From a checkpoint of a small mixture-of-experts model trained on Wikipedia: a softmax router.
Below are experts of layer 2 (counted from 0) of a mixture-of-experts language model. Rows are named router (the router's row for the expert), up (a neuron's input weights, with its number), down (a neuron's output weights, with its number) and show model dimensions 0-191. Each number is 128 + 32 x the weight over its row's rms, rounded and kept within 0 to 255. Numbers have three digits each.
After each expert's rows: a language model's description of what the expert responds to; "gets" lists some tokens that make up at least twice as much of what it gets as of all text. This comes from a sample of Wikipedia text that the model never trained on. Tokens count by the router's weight.

# expert 20
router:178152152199137156090118052167144157121075111122148155136170108103127152133173088073164137107149199137161138132150152179178107133166123083103109160094067147135127094130106101156118101151074168186125153136158113118157105166141132099092141102107141073167125153149119150189084082128137107133098145130096122147117055143090163084191097188120093110094108162138135097149123144170138098123113068095115121138069062158114076059106084122093202161128084101180131035114109170154143159190126171136093123145120143154139127122128155109130133102080112138173155134178092131141135123146148134114
up2:139104119124158131129107122157149091203168088119126169173169082073129139147096146115106160108143109166140145121154086199171164098103126123157058152131132137126103149131118120101068109047099143113132090116146147134075156162065124195144146099088137084133116107111138127189131192111044166142073130168133130110101129157077101136113115186139124111125100106121202114164106140084083107166079097145119144172174129096130094074138100110084142081117142069140111127064077118084135142122124180179113117095078091175067126082184123114165153151116136133109139111145150090169079156135104155147
down2:072144128135169086141108120066149122120128198130109158111169108080140144106119142096120129131083112096075107086115121092144187128159024154069137128086124112045111128094127064136108113136123147174082122105176119178133185175104154124082119145113155126155129180088154101095100093103121152093210105139093133141077114115102167152097126108106110097109203152128097083139135089183185137120130190142147158163125082102124132149157101108119141114135137128124152120131131166061076139136106119085160088099126129128178128109098104192130109170096104134083145071142121136155179182134147149047
Month names and day, year or coordinate numbers in dates, tables and figures, such as July 1971, 1 April, 43°.
gets: " May", "20", " January", " August", " March", " October"

# expert 51
router:137111089108098146116125095096155114180101101101159168141103067080114034096138097112181121118170131092150086126123118116117147150145139110150075103122081088069151166167139188118077130141070081137102124125153160143136132165132099132112093126156198074140078119125091110170168158169127109129172083111066193155123096120048096190131105122123148135117146130135145132151165058062141155175139104177161105102115115067200123096133087167080123108134143127139120058160117137104110180141102149086127094143100088182154126135110130160136106081112125115155165123115152181119192159156134127164
up1:097162099052075196116221126167158151091080083125157160115136154133133138114107070096154109165094179178124122172176108162118114127094107148118139115164076115115139141103091094122066096113126121178085103143151125113104135103143154161100142145118125097102163107141105144148126123127104137118109092075119100095171071161151148163196129127145139107068160122114151146148164145088088160086071085128146094128170073151130214073100159091089083115135178049210113080123128163121133118128123139142110119137115083080132102173148151126189140165122146068123118128130122147092133142122050120115
down1:105106146159164130099077113163135135138129117157167125167123094136088120148178211108151053102089108104155174108130130145151147106164108144152095123108118111167092142141078175146096125117108157082130115146187173209087131144146127153133135128099107136131184155087139098056046168137151142163119090110145134121141148167160167133116141150064159154164170133203131165119119073151137093101140126113171153147105120138142123190104064067135150126111124118142129122116165091121115168059123106088151090170074087147175109121148056116116141117173142103129219156152121120110142097086147217141
Adjectives and ordinals right after a determiner, before a noun, such as first round, other, new, former, local, same.
gets: " first", " other", " new", " second", " same", " high"

# expert 41
router:102128106167077073093152159103169120148123149073200142193152163128102169087172147078145112170133113138149149100125174167132160115142085094146182111075093159087071131165083144093120136118095147092095113141188105062140072120127074079104145087128151158137150117092139108131069120138087076129103123166147170112078147153121142080145139127135135143145160111081131145147113128168163099124102106191162092136095129094136125089099130100220148122166127091129172076135162072131143183136081153119152044136081124132157098158161151116126130134153101150089117096160097158144150071084064146113
up1:177097094143113116126127155096103208112126154141102128188116108205145140129154124088162218127141099069160078209132153119170110139117112177166142133106086110157089099106165138161176068109150142130084131103144141155129113111113082122154138100153165123146177106086084136165125121096169174161149110079111110153176107079119113165114085100139139167128146084124107148112102080072070164078138085161168121118099149140114105160138123134064115075104058093127149069130141145127114109074142178123094167152122095133195096183082092105183154144094127122141123190157095139143142101141124085111
down1:080089095128077129129143079152153179130165130114138128082148107110097100070116124102081060134151163170136111097119139135084118115140098143079096171063119182073092090131149109112075062145107152161133158092074103128100129078163144055083141131210142106137136123131111119062114117169111090072105145153075135164144108143158102141118177106144146103131156181065118141113141083134139074138121141119117138139090122123150161104092115116122097129190145139106089163113168121098165132203083134095126093121051141148187085089072146131090125162147144196143158142123087066174118100124133146154
Subject and possessive pronouns he, his, she, and clause words after, when, before in biographies, plus final digits of years.
gets: " he", " his", " her", "5", "7", "3"

# expert 25
router:155146084120117148100099113132106033151106064064125122137090155110083096128079144090130168081144166156079106132104142117119139072143169111129111112076097076161143124151076163143165117158088104084143120062132079123137118141135128165104109125135146128152112150144123124153089189144124075174161145082131137146176103146150133164122132155108075119171156100141128090136118126136095171127098120100209052149047114151131084139098108123114163122068141121149130133160169178169155174118129224095136067061128091143088141149115150136097146130045127114131155103101118129185168186126109102125
up2:110118083077144113130160115114164146108061102165120118077112125127133128066068147156086085193162153097114169135112126153112142087172113169112126157096169132133134089194134117069174158141133117122156131125109132137138143206159094149111122132104157141157130176072102171136137149105134100158107124148085135122117118163088097133070108141103126194108159202152115150098093117121111121120140091121110164165102181136069048112061108101131199078086112183143148102106143079153134109094125142188105164149139159108073118164187122120124138093181088108059109202083127067122159116100128120133
down2:132138147124106117174161163131091159147088128134126100180165090073133142084133110095185134095121134149161117109139126114114091133150117129075152154136123107170111135104082137139100193132168090138131125111090158174086234133179136133114155146189109083144150113154077141102169114151186083112164111181142115124156195061118131120168137120121126143174138154178141131103136132107121136099083159078187091091126172136117123208137156083154149092082108127132143154043125093152142166087181158148087132136085072188138124174109140149125146125117116077106133070140093154134136152065135221136
Percent signs, numbers in census and stat tables, "million", "per", and the word "of" after quantities, as in 0.48% of.
gets: " of", "%", "00", " million", "50", " per"

# expert 62
router:137139114185142085118076141142158193172130136148160092156138116171063116089133173085143120122135109126120166115142113126091149127170133050146154076145150155110125152157149177154095127109164138143162177138189121132181144228177061096135098110136190170188148085127126108161068139093102138154141119148144118131101123103124121126115108158083149120104137140112140086159171094149089099173106142113172070119095123131160130122127089185156118140049142124112109077125156127165113157147101111145096072100089134142150099132073148108158180173122116106195142072164108087170126163064060163141
up1:090062111132109124140133114125084124099119104150129156143152099114095106100156073148126139128151101112140062091160136117137094117130078073183147101159140158115127133131172161142078154112103162116104062101091142094158082115129155099123074132097101035125118180090124071190156081121120129130099135132133195141110167208182138148113132141109081119124059151130121141169161114152178216099121165125109138141098121122143100120076096099095095151165109110112189103141071143166151188122111119118159068101176132120130161148141103144191160095126080173208128154138132049138110152147095114134
down1:115129136162106050136184138061084143148105126119103156178142120123155129129107167107109111183140125107205123159108116103136159147124175128133136145109142125126108148199115168113173119107169193129071176155146119115130168057113084156107186137144106113137147089085152105127113151134099116085191113141120120046167137142142144131110128095113147138189184116170107117065083131108082123172114169085074123096135132082130101113077140091190141160163145090164147105080126118117082097116108115119171089171084076118149103092154161141148094157132132195064155112098146133045169116157076135156
Joining words and, or, but, &, slash and possessive 's, linking nouns or clauses, such as zoning and governance, 1982 or 1983.
gets: " and", "'s", " or", " but", "/", " &"

# expert 56
router:112110121133096123125125128107079123152093107065111128108177139129120052147122151167140170121122105115124126097104131159076138132155157088106120066104104163128190105166137125128142153077134168109154130079149127129128080126110146089142096094148137184100150073160163117133095172148097138159177114146137105167121030094080167099178181119096165125119178100121059142194133162142103136114080135097144121169168112151145131084104108082142141128129021184184104072194135169119131117159130116134113097115091180105133104107138117069098149149060151118117109112163057186127119110081155162161
up0:132144147093077137154078018145125133091099174106129107179159125085131132155125102103129141104162118139106100130092100107154127141129120042138123188072109145123140142134175142100088130116156134087076129167088124165098068097113149096127088145055110108139150104175124179128164107093082162112096112138165105108134120113115124099095118140112125156182095189139143135114163143165106149139121131112135108148142091119105194112198136209190068151157136099056087137149089122116095187152176163107107138159066150077091111131109130109078109130137118156173169122143127139160138208117061103101
down0:101116135155158039076151147130109114139163146125131183081138180138107101183103132154108116107144132152164134153133172113108197157115180109122132133094124139122128109134186142144103123152114124084166124129096071124173170151122173150178128128165137131091140180153140069078152155186131113112046127167175196153129111130100117153152142090120083096144066112117137106150080128097097121091110111136203158137177073132036138208073141093142114117103111111094110156153101169142079195168130086140194144150130183127154078107130132133114119118136135170111113111169085093093162164128179146130
Prepositions, mostly in, on, at, of and during, after verbs like located, born, moved, transferred, introducing places or times.
gets: " in", " on", " of", " at", " during", " to"

# expert 24
router:120143132180038126151152153064173133180125127119123153171083133083126081157174099142134133121139149162156174114174126129156190182138115161125067126149118090053129144154134036134081126147152103126139119145117066102128105145125152133107104115123153115128142112113088137119123099152156077140136158135157115220142088074138156138136163137108117099197146123114111156100091075147116125109133109078169078126089162182077077095107127129075176156152082125176141097120137078184132100140178081036124125088131104119125120133094147103091110133130119165087086110151151105202116139122084089108
up1:131109134145089155128164138111056112085086123040129151156084107177124086079135161125138085078175113119153117155163090164147177158191155073063149169108060146086140136125156160117146074149121177154159124059125081128149125149122113094149171101096138115118129116101091127127177163167110160051142127103148179097141161168091146128114127110092186134087095123073139154149067097156153157091106128089090117099163121139165106100093145124068176123123156093119143140187112155133160126142176129168163129106146145106094111123094122114132134107180170106190119118054156164088129181171097135102
down1:121109062173155138113151116099164102173103052102084120168124142167096128104143115140161166179122194167094128142133107122102103125157106210101089156168150127129116156181164145202166114091187147141123120170140103123107169194150098118122125146137126163166187103116095058099102140084098118171140162116102144094123093166087083143126140093154135116126109112117081139126082198095097195092149106131115145116065132130126029124143082104149156196108121137160158128139125065125099080083155152111115115104108121172098099067097127082108102122154163158166140110096144107158106089124172103108
Single digits and small numbers inside table cells, scores, dates and decimals, such as 1 in | 1 |, 0.72, 4–8.
gets: "1", "2", "0", "3", "4", "5"

# expert 17
router:139153105143091138126148122077176113094117119136137100177162106126170123125106156073166098146147156095167101105179098148048140200180167104093160166045085155171108145139071193136135123091083071122116151118158155151154102187163130177074133104093121155121098126103136122115148061200107126150104111086133194134185058103066151112166156125136154120097101163147167122091103066107130097097121125127167100162124099139135167097109084159086136149166120098128139105166146145182141176158078169167128130115138099145112144146165145141088112153149076121178132084098105134124181115174125118155
up4:148122135198093109182124138080053090151121127097080160138108204126146103120176087077118200147095114131150097101120116101100117114115135145184139168081114168145131168117153126133110103130168234142145139123138144173132093174133122142147139135110154141116097159155072131091157119165112108143126078120152135174091129128126134166234147062194173154088080169149102147129056141095145114107156143131117086132147098114178109100150148080141148150163133147084131081136159106121157164147120181138155155095140092074100114159122100115142161112108185149159140133141184072074125115201140109135
down4:104150124123104117110114143136180158189197148146087061143081062114129093072122157182120125150155129170131130140132133105095121139092126104083147130182134089064129175141153172183146106127130079180110127124136117078092100125038136176107146135109166159164155107148096100128089141139170072108111113105137105188102135154114096115139097113104134148150169103151136056107186133171098166122131096176129173101116079140104109124151111137147165147081125125136121227122147163147115118126190161155120162178096101147086126073128158145071095091092150060161134115107165156136110214125089132119
Head nouns after a determiner or possessive, mostly time words like time, year, season, century, also story, battle, game.
gets: " time", " season", " years", " year", " century", " day"

# expert 16
router:171161153122124153125078144108109126112148186182212107159121126050104160092137132128129142203187154103174160143080152124072122130140144112159134139108132173160122108074136184126188095095135125123108119121148039109096110144165097143131092106084076131171146087160161103161114159142140135140127078202145075105079099073150133098166206103107104128096098119100135065166166142215119139102125161152073117105098089130126169165143164104131142134175118131102102141087188092126149140158112169159163132134083167145174112141109157129154129115137113110152087150094105103145136077155125094080
up0:072133096149113149114172092103168124149160118094188151164170170121155095163156120101147116165110116126182130128068096169091108142165137102092122123131200100160106139113144113083157144067132090183126130115064116128150123137132200112144166131143151137108137170130076159113145140142110143119090178135143159125093126114159167112132165133155165163143108053144080116129085089171131143123105047131099102081126106169172121134140125121087131199099166106122192170091159123085114123171082150153164054124106121143089169213119125119099127159120105169132068042096074105193153141117111128104
down0:179150124132101137180129155151174131089071126091099134148133108125145143116129149115088115173159105142091178064134149112109119087141003127138138147125131147110074160088077108091096153121185130129116097111141113121130192128084147135125166161082163129159088153141161181077107154088143064116138123188133206169148102138125068149158087190081125140135141106066134110143147184117136144177071105161139123149109125135113144142156116168150093121086143109098086133105119123089134088082088145142117095132173099189133100100089121108162063154147124170066168168144090110149109139162191153083
Object pronouns him, it, them after verbs, plus male first names and other name parts in running text, such as John, Paul, David.
gets: " as", " it", " him", " John", " them", " David"

# expert 29
router:097113126181138102132133123100127207140110109099097137140157117156177156085192124146143168094107071114178129099092125132069134093171125182127137111120156195127145112163113175105179111075142147096136152123166164176176128130123129164086097070167104140106134129162149158092154061136117128139136218173136071060145106142122147087150166112114144145122133128075104137207152136101101134110142184113104075081114103134125100087150075133168183138108076167110188074056112119133118154105158137135107113173135135176131118073099128122115088136135119121111114112105114140176152118091183213150
up2:108133146210169169101169188119089146085136067142091094117149121132217129129112112132150145120101054088094129132077136112146155184119102132137145149160204140176144094173141142135094121119159122138126102107123126074209092148123109178165135146117124113135093212131145090093119166145151114107137172164154100120146119144085137104131089146175100047153036141094104126140144126128124090085116089100163098152176135105144107124173124112075110127144104143135150078085141108124096136105115120130151183123171109179116163182150168121054166114103174162135154121190099121115123158144055125113
down2:198124126160101152115192125089121150210090098106071181099039131107138109125106084104072136144130153099029131117095120142120146098056126084125138119057126139124102061091125076139126111113129133101128114115150132151101124133148099059164107120103147102119202102118175100123133112142164145083127146166141133116143197092107110116089173130118151139115186136136100180123107106125118120169139146097138115160101152135133155140132162081127199143111136124162073146180084141160174158088081157128049129092157171099107070143152110139144168152135163151059138147175114134073118103102132111155
Nearly every comma, especially between place names, after names and titles, and in list or table entries, e.g. Charlottesville, VA.
gets: ",", ".,", "',", "!,", "?,"